From a checkpoint of a small mixture-of-experts model trained on Wikipedia: a variant of Muon for the experts.
Below are experts of layer 2 (counted from 0) of a mixture-of-experts language model. Rows are named router (the router's row for the expert), down (a neuron's output weights, with its number) and show model dimensions 0-223. Each number is 500 + 25 x the weight over its row's rms, rounded and kept within 0 to 999. Numbers have three digits each.
Before each expert's rows: a language model's description of what the expert responds to. This comes from a sample of Wikipedia text that the model never trained on.

# expert 52
Description: Final y or is ending names and words, as in Hudhaify, O'Donnelly, Deputy, Apostolis, plus capital S or I starting words.
router:469483523497550514532513526470531511515523478485516503513514506522508491500501498501477479485510490486499497505480459489464524516500507552547469525485453472548510502540517486496510511474544455530427472492513492444487526421476533512529475544496433501509474515511519485512525514501527461502501538494469514521494522494514514515504492499525498499496500450525547467497465477494537497501478490505447467504473484547505467529484506504519482484492496496515513521532488515472479484505507517455465488478477452547478493542522515504514478510533501490498525471514506484481497501545481536482497488512524481453527483486522492503529535516492445483489507526558529477515504483466486457533475
down0:477512497485503494529454519526505484525513503466428503509501504504495532491511512522513528525507510511518513487462425539529479426548512510531518488538449517521515471513549537551483502454514494481484463519487514479483441480488506478487464499490531528551525525510464525470467482494570521469473514477512525483484480486489491516499512484505516544484458470464456521520508454527496477494485502502500517533481489555464486504518462489512511465528474533500506521488532512503502490508470488484526521508479533520505499495505520507502529495501511484489483507482530517494505534485512512484513497465477444518465484462512541556485462494496486502498491487521536451486521503511510525485503

# expert 53
Description: Prepositions and conjunctions after verbs and nouns in running prose: of, to, in, into, after, before, and.
router:488503512514524472539498522487514486499513490535494538480513458506574506543535499478514488477538479473506479494467520505532544515471488520515466532462493501511520475495523504493512488465501528514519421493512460493490558504503518520521510522522485464510492486489503503500459513503523451489506514512508537495516485501445502496463500547510495507509500496512522438473511514495552491490480522502509483457470503539544472455461494495514468486473487482483540485515488545496540486505467506492470442488505507505521483503518513477534478512496450514543518493477518482521490492481481499473462499536494480512544525543499454495502566535438476492493529503536521475514475508495479488504537
down0:497520475494531534522527469507490510498528528488460495492493476472520492532498530497501495482506517498522470516481510495452502505523469414487464520520489493535493525471529513503506515517511559496495492499474505490489473562509502512485498525500519491509474486489506493516501447507504512523495504508491481450502494511472508477487480493539501561467491516470580510491500505524519454495469521503508475490511520476546521514448516540483503516521496504489462459520478490524491510451499492474526562487467477502516543453573492485509533517460463533538545514482466509514482498508478492509509523500470539485511468497445496472490483548492501491487530514492475543478503451481477523520476

# expert 34
Description: Pieces like en, ge, ber, gen, mostly word endings such as dozen, wooden, urge, plus name starts like Jo and Johansson.
router:483490520495480502519463517461489524489494486507480522511489495529530510500468478504494512504542481498500501584526504485513496482479519502484506518459486486496502501507513533483506514474545430514477497442511467492509520474519505518474447502531470460444474490451537446493495521503483443533496524496515510521527530541513498484475486542458532522489494474546517463527498500506526506505520514522491547491500480525552512482478522537498481513489506471455515518490498494493504465568477541510453471479491487545514507540498533492510484496528519515495520500517517495508526482524432489497507485509495476490540502514535490544519494522493494495494500506538565517499464529522485462509474
down0:507492518508544482490489474574504533539484536534474545493500468512518508521465506474484517536468528528500519476499490500558436528538501500479502468488502506475491528471498498502511475477493514498492519542521513493513508530498485481514525518501492475449499530488472521529531528475513521517552509448477482496535504508483507529523484455543509478483470489483462496519484512483506529471509531521519502526500522521512526494505504519520463477458530487542491478531526480496498462462531494427484464494460494501478438508545520501462534484502489442486450521490480501519504494529501526519525524506508506504502494477471490520441528484501489510517494549479518537485516514538459499484477

# expert 25
Description: Middle or final syllables inside words and names, such as Lieut-en-ant, Li-ber-al, modern-ize, B-en, plus Australia, States, Africa.
router:443487545455480513483456555477503531480488456538498522507513500534538502527488480513481512522497488503484479559516490476497496476467526498505476482482507480530495503517528511511547566483506487507486463505491484513485511501521522526488463520454480463480492544476506483481490488530485452532473514466478488479527535522484471507490490565455564492521502521526505455493493487477506482476486469481497490497514493542545497460481501526501498511498500472436501478525497528502480491522502519520490495505465471527511485523545478462522492516545495492483536476546487507486493522517495503481501476506503490445531514496553451540544514538445501486502493511514513515496501519452488499510514
down0:481494471549474485529494522511499467462479518510498488541486490520428492543538460511445534504544488539465486498521499494486549510538526454541497521529499524467486539479509484499485482486481502500495493463481487523462470502472505531411483532514477494511495482499503479477495501499475525535523481548510466491511490550487460532536475472455481515503528483520495545548502474491488483515524521511492528508501487471498458536529475501498508456496468531494496512497519468530496497490516519538501508486511476499470500501525475456536451512515518494495504509516476517517496495468539477495493509510529516512488457517534487441558530514512512498527486494486469528508530487486486511522527

# expert 58
Description: Line breaks ending list items, species lists, section headings, and paragraphs, as in lists of villages, churches, or fossil taxa.
router:506469473510539500514513495484508525515517493514498536496540489507510490515521474506526522539518486453485509543501503470492493476498544494499498499428485481508508494559471520535483489473528482542459455502458491501488498461509520520476489504486504462458492519513486510492492492563511484529517521500512517502497512516475506498530467522497486482492542501498486509506451490469541510512501484480473495508482483512515532467447521562528499488485478515528508500572473542477521491513482497530493494518492459576516493551518559489478449551535499522475465466505506489479468521505482485512498486473544480505491554495521503508487513509479435499499509484545505528476477523471467503486487
down0:508488512522479445500489513507530472534532496502475554491509524491541504493509463458476487513460492478512434511504495494499481490495504524517504520469523546488483514490513505499502504494516484535497472545540535482474457478521491539545524481526527436494531490531480553473456485470475475488511455470532510465446548505543508482507519496510464523482490563496492494506484487488477522464505510486534478517489523535501505513501485454518505506501482478497531497494519483508475517522496505505524531495517526499481578457494474458499485495501528523485504489478429494470522524496508488511494459452536482480488504522511533508481525489484545520540453504514502490516534510502508529476523

# expert 60
Description: Opening parentheses after names or values, like (born 1945) or (hurler), plus dollar signs, slashes and the prefix con.
router:498466497462516512500520525475488487518481469523474507482501505496521471506483457507533490496490499455488516516484499525480490454500538528501502499502492533529499509493507489485535515504466479520471481499498470490497518497511506499492491513525527446503484531487503480499512508505522487506506525426482511508523557492524523476484496551490517499457537465557537490471468502503505483529523497531454472478489502505551467510444507536526507498529475477492466460522507530484485475513470502497478466493525471551499503486554505502511481555486500485487527457481532489529506481492491511473444523564515461501523530472488470495525493542477497501514525494569556530469462498530458491513550
down0:488525513482538515503491458557533497517514481495490548496524524500464511491505525514506462516500516483500506484545480486501524527512503527473505508446507512526462513473495521509550483515477472526541473546531545497472525505442482527471482535462473519492516485519527486513489499493524494473517471453497487535496509524482461472457515528499496486485505505474468486531504462546513498503523502494471532530494513477523524547521489487465506468505449489460477481534484524500513485446528523474540510481473531526503487541474460492510484533483513556482512493494526530466515462485501537506499470497523490501472522517436532549527452505485500489498484464493472470541478497490507542501502

# expert 44
Description: Prepositions to, in, from, on, after, and month names in dates, as in In July 2024, born 3 August.
router:462489522528509527527523513487513499477482482537498559473508458536533493532517518465502474506538495502501507519494558522519501510478481495535460543446487508521524476511548493486487511508524513503505472486512427514497499507502487543488487525506484442507488487513470459521442474482501490512522548457513499502515497523461531504498492522522508514490509465522477465444507483509510481493498503527477558464494479515532473470471506513508510483497471488492514498517428523480508457534478503464473444511520481524475535504497498502527496516493469491520487476495489492488489502471505503487487493508494439508531568516518492491537538534491499470471522536515544465534500481514466484513534
down0:550489442520523519429481463456490520500468523489491499487479525439476519483498474510499499496471507481478518512513488538483483545531511507508481521495542501517483510480503540469477455492508532486546471512492511510499528532468488512513505465507493484486539532496525513507471532503501498471501466490503483483488478494460526510500509498533513475495517484503557544517515522512476521437477475516517487501494511479493539508494468523531553539534530476470495464522522506517473532471530456509556492528466564484455476501488528520526513499541438456485501538511497521472509491491492507481494479487482511511502491532466503485482502520534488459524522513474504442505493470494486536491512

# expert 55
Description: Prepositions after verbs or nouns, such as to, for, with, on, by, from, as in called for, pointed to.
router:500482523539499503534495507495504482492534506482473528467502479520542529546488489472497507490517488452490447513475521519479534483507514523506458494486541467485536469532543539493515491509511518524505488502492417500498502482528505521530453539514494481454509483530509467514445488505515481529505532417505519517488499475472503521495493550501483511496521495524521451465523505495539506500494492478493495465510476473548477479433504498525511505455461476491515530519489508490514512498488509450465488534506489546479502501547499476543474537504455520510474471494485504525497498481509515478483484527486441498515524503499480516519528558509508480461488512535500462530485504464481515507513
down0:510471462489512545518512473441498521485463481465525528501517495522480543536474515505501516500522502523523509504509479517511543517514468541491502488486512496487553474529472523540514490519488495512480531489527531501469514563517493496501517522504493498490520483513469509470494518481522532534501491537471570531458526528479519514534490524482524462531503515464575456490468454488502453479494492476469489469503480502536468497526491474521519492518501485536506503507484537527478527484490488477498477483508465469523482544498506523474490429474470554458496452514503479481504489507474513528450507480542495510502533526479504487505526511462491527515525503499480485504504521495480437521508

# expert 47
Description: Newline tokens ending paragraphs or table rows, and == or === wiki section heading markers such as ==Distribution==.
router:485486490499500513507512495498544522513501496524502542517555488518499456522474483485534502505515477478489513489485506485495513509533545493478481491424495486510500515535528524531488503475519487549471467479460491482453507498484525503477457491508502458462470519495520528521501450516490486528501517508495498490495520516474500505479463539515469497459547493522512481512491498521506507499470489485484491498474491501527505432479489544572502485511464512516519495559456543476515460523479492535463507522467445556487512497497560493492455516549497520497476502496516493494449499506479484505505481499514498507496531516554511506533512532479492550476540476571514502479469521486483518516497
down0:465476529515525490525486501522443513498492494508485471465553483453507471517525506499471502513473510522468497499497472443526480525484507508492520538517510532509476446476478473499482525531482482511492511496512524466493512530523458520493492512505467506492479457453495539502519512484509579503507553532537516551450536455488486473450496511507501489484492495536502528474486506500513509497448493516514496512529497491484479528519488524481497523499484538499507515542456505481490493519525478513475501504515516522454486561484506520461545493527525528486502500537485497509523564503449492502520504515515554490494511499508510466479470496467460513475529454523471487500484505500487466442471

# expert 42
Description: Prepositions of, in, for, on, at, from, by after nouns or verbs, as in winner of, active in, notable for.
router:486481526497496492518481499506508475456506509520521524467512458473560485572520470503477526490504475480539517491456475512493543462503506489518476540457466485542514470531552539520529508453510498505511462498501469487470539505505521528477484532539481454472502516516515542500464521506512464512482545520501509534499495498456522469486504513512513512504495477492532459472504509502516505476460529487516494449467484497521484449468495498498477502467468462470516509519464495500525511484490521517479447485511493505526467499558513499525464498499454506517525475482497513512502475485483502468486508496486503490520554535501500487545545549500489499499548525527532502506469530469478505524539
down0:512479465490531509501499519483514518510498470498513510444535514507477509462553495516455469496500491492552439499533452473524487531442501510507508477487502490509466486487536487514469520523499505532485509529496483506487493478519511488485505492487523489496499499498498490519468512497502503448532494484553475519465509500536470499523491529460457506496483526510477508550546482502538485567573509494515492454481476545504466458477544497517499450465502500513515492532465516490483520488476493475511510521515491486526524504452488473526518513496538514490529505473501515466475502502545479510514508513518495502490501488464525532512454463484484498481512485519549560521485491479481479562554

# expert 9
Description: Word pieces completing capitalized names and place names, especially 'an' in Juan and Sean, plus starts like San, South, Port.
router:463513504475518500517483512495547524549536492479543514519513496514501491511537473514463476493538478458533502490500503500487509495493514491530455485462455493493508508525530506500510494500527516527475486507486454476445499440523548509510477506502474480484462549490498490508497502476523456488484534470442503495498579469492516524505472553511527488490510501531530511499478506485498467486468495509485484484498466519568450484501517513509515472534492526489482511508492533455509476529517526506496484516463474509521486522553492451504475499531483511511526482544483526491478512512495520442455482472494488465530509475526481500524549508468465501450505494519481504503488497498502439532526
down0:490533511512484515468515499474514500537528524487499503506488505535450477507541509494476486507500491518469493512462507485507506496473536503516487488511505520492537522465469515523522503462566474451446506471472520523464508488559519507461507514535484525518445508504496442448524505461481525479498485517499534498520465563523507541520474526489486498507489524493452506520479487467505496506470521486496475520464516505503498500508520462490478459470511502500503495482526526503532521504489481493522485521522490476554490505444453447485514499535468483519522508481504484454525507489515486500521502446466489514511517533489548525494516489490553539487471546533455521455527513496525491482535

# expert 15
Description: Periods closing sentences before a line break or next sentence, plus dollar signs ending LaTeX math and currency, and heading markers.
router:454479493494484510517491500464501506510533491472464507484541504519514463496485477513510526500511483484471505511536500488471512475487493509446526527500524514491488449491532499521559500489450502510482475505493435471469519457523507523508474531500491459506499512484528494473489502504523494522487514460493467538507510523470503516499470523493522473508480505532518455480498504533506504484523489541472517484487511520555517481498502545578483499496452489523453515551465498480574502497479508474486446497517495557493513499485513487532487508557508481485511494498554526501472457524498483479503508504519462493528554482554499505520519537520501496508516471555507506508459494489494502551527
down0:521502525514535532495503505534476475530460495525501471484456484530533494497507466524503532533511503506467492481491554523521531509478523473495494489530482484448531517540510462527520457499485528464521502489509454491534490515490505516487455527530541569503499526562493511511510480525501533497474504479507515484504491465495506507506470463523469490526517493474496488525498533497460537514541532490505483477493469472461559508487485491495448549470503476469504543493535532543507526485526429466486490463481514482536525515504438511518505494521478487509504485447476465490521508516504490529508545473490482465454529490509500500494483509530523495522491493467501477480482515503524510490523

# expert 61
Description: Table pipes, heading == marks, quote marks and leading numbers in table cells or lists, such as | 1 |, ===.
router:485484498471468501519497470466519504472525495484497480486536486498498459558506474463519494491491498530494508530490518453496489459500545532523497486503458497518487502498537524539528514495516469494528503474484475502443526506471505497461456520528513470470477516456496507534490451481503482528515522478470485492497512489456475497521491509484494483524542501530499478472469530520485479504509514501508480476464487512525518458496494525501523454510495504473468514568432521464547469552483536497480503472490455520493533490506526510523475546534515509510499494507550517515478493470500497485475498498464501496546530492558511494553540555505480520535498501529499535477508478494452504519476
down0:506516483476458504502467516520567490536534528484488523492507522508514511473543505509499538492554494507533491478500485538491514499508510519470493516500507513486498502526464500511492512471471539500461506495469499538477506498447506512500486541546518490481506511479507534515528476506525470477490482562507532477465466512488511474509529534475452489553491533496542572493453529461475492473510421474499522501545477485468518470479452499507463479479537524548536510526508504474505498473456541512462484469478490498500452503500506493504498510518492499489469453492471522502468481521495487521503503495488523537453484537509525513496479499499497470522480505517461468536485499471480477499482

# expert 56
Description: Hyphens inside compounds and names (S-Bahn, MiG-21, Jean-Paul), list-item dashes at line starts, and opening parentheses.
router:499452512487510486505468525472527519529471468525495490466530456551512481533492451511492543481509503507517512545469517496502502464508484492534527503511458507490505482486527510473490491455522511508500481471498487487473512499514546528463487536492484475493471503518473489502496486490523491537476500468528510533530559460527453485512506553502521496483551522552480497479488525502490507511444508529482470496451485498510499506444511523512481460512483499513506496500516521483491469495471525487461497524520491499487472510526530494485445493491482516475532493520551526506494452486468491472503522504515489481544538526569444492517498541517485477480517492501532491514456510531480444539532
down0:512481459472509509474505520527508492458506517488511554477488531500469491541503509486511474512530516525455493550492464464531505534507513458564514462484479525515527497542483485529483525470514493508525525487479497529500479501452542530519451479524506517480472468446477529510472486480532506505461482522507509440474520551496490505508489522513511538529454502487446513494504524495482471506520515462534510471528525464471528509489505481510508464507558499477500517491451527508496487479524475456463509476505522488488486487519516489470494507545533498529486526466539484530483469494524557503506493487519533505505502494489511488464453476506503532546514500487513517490489517472529461501463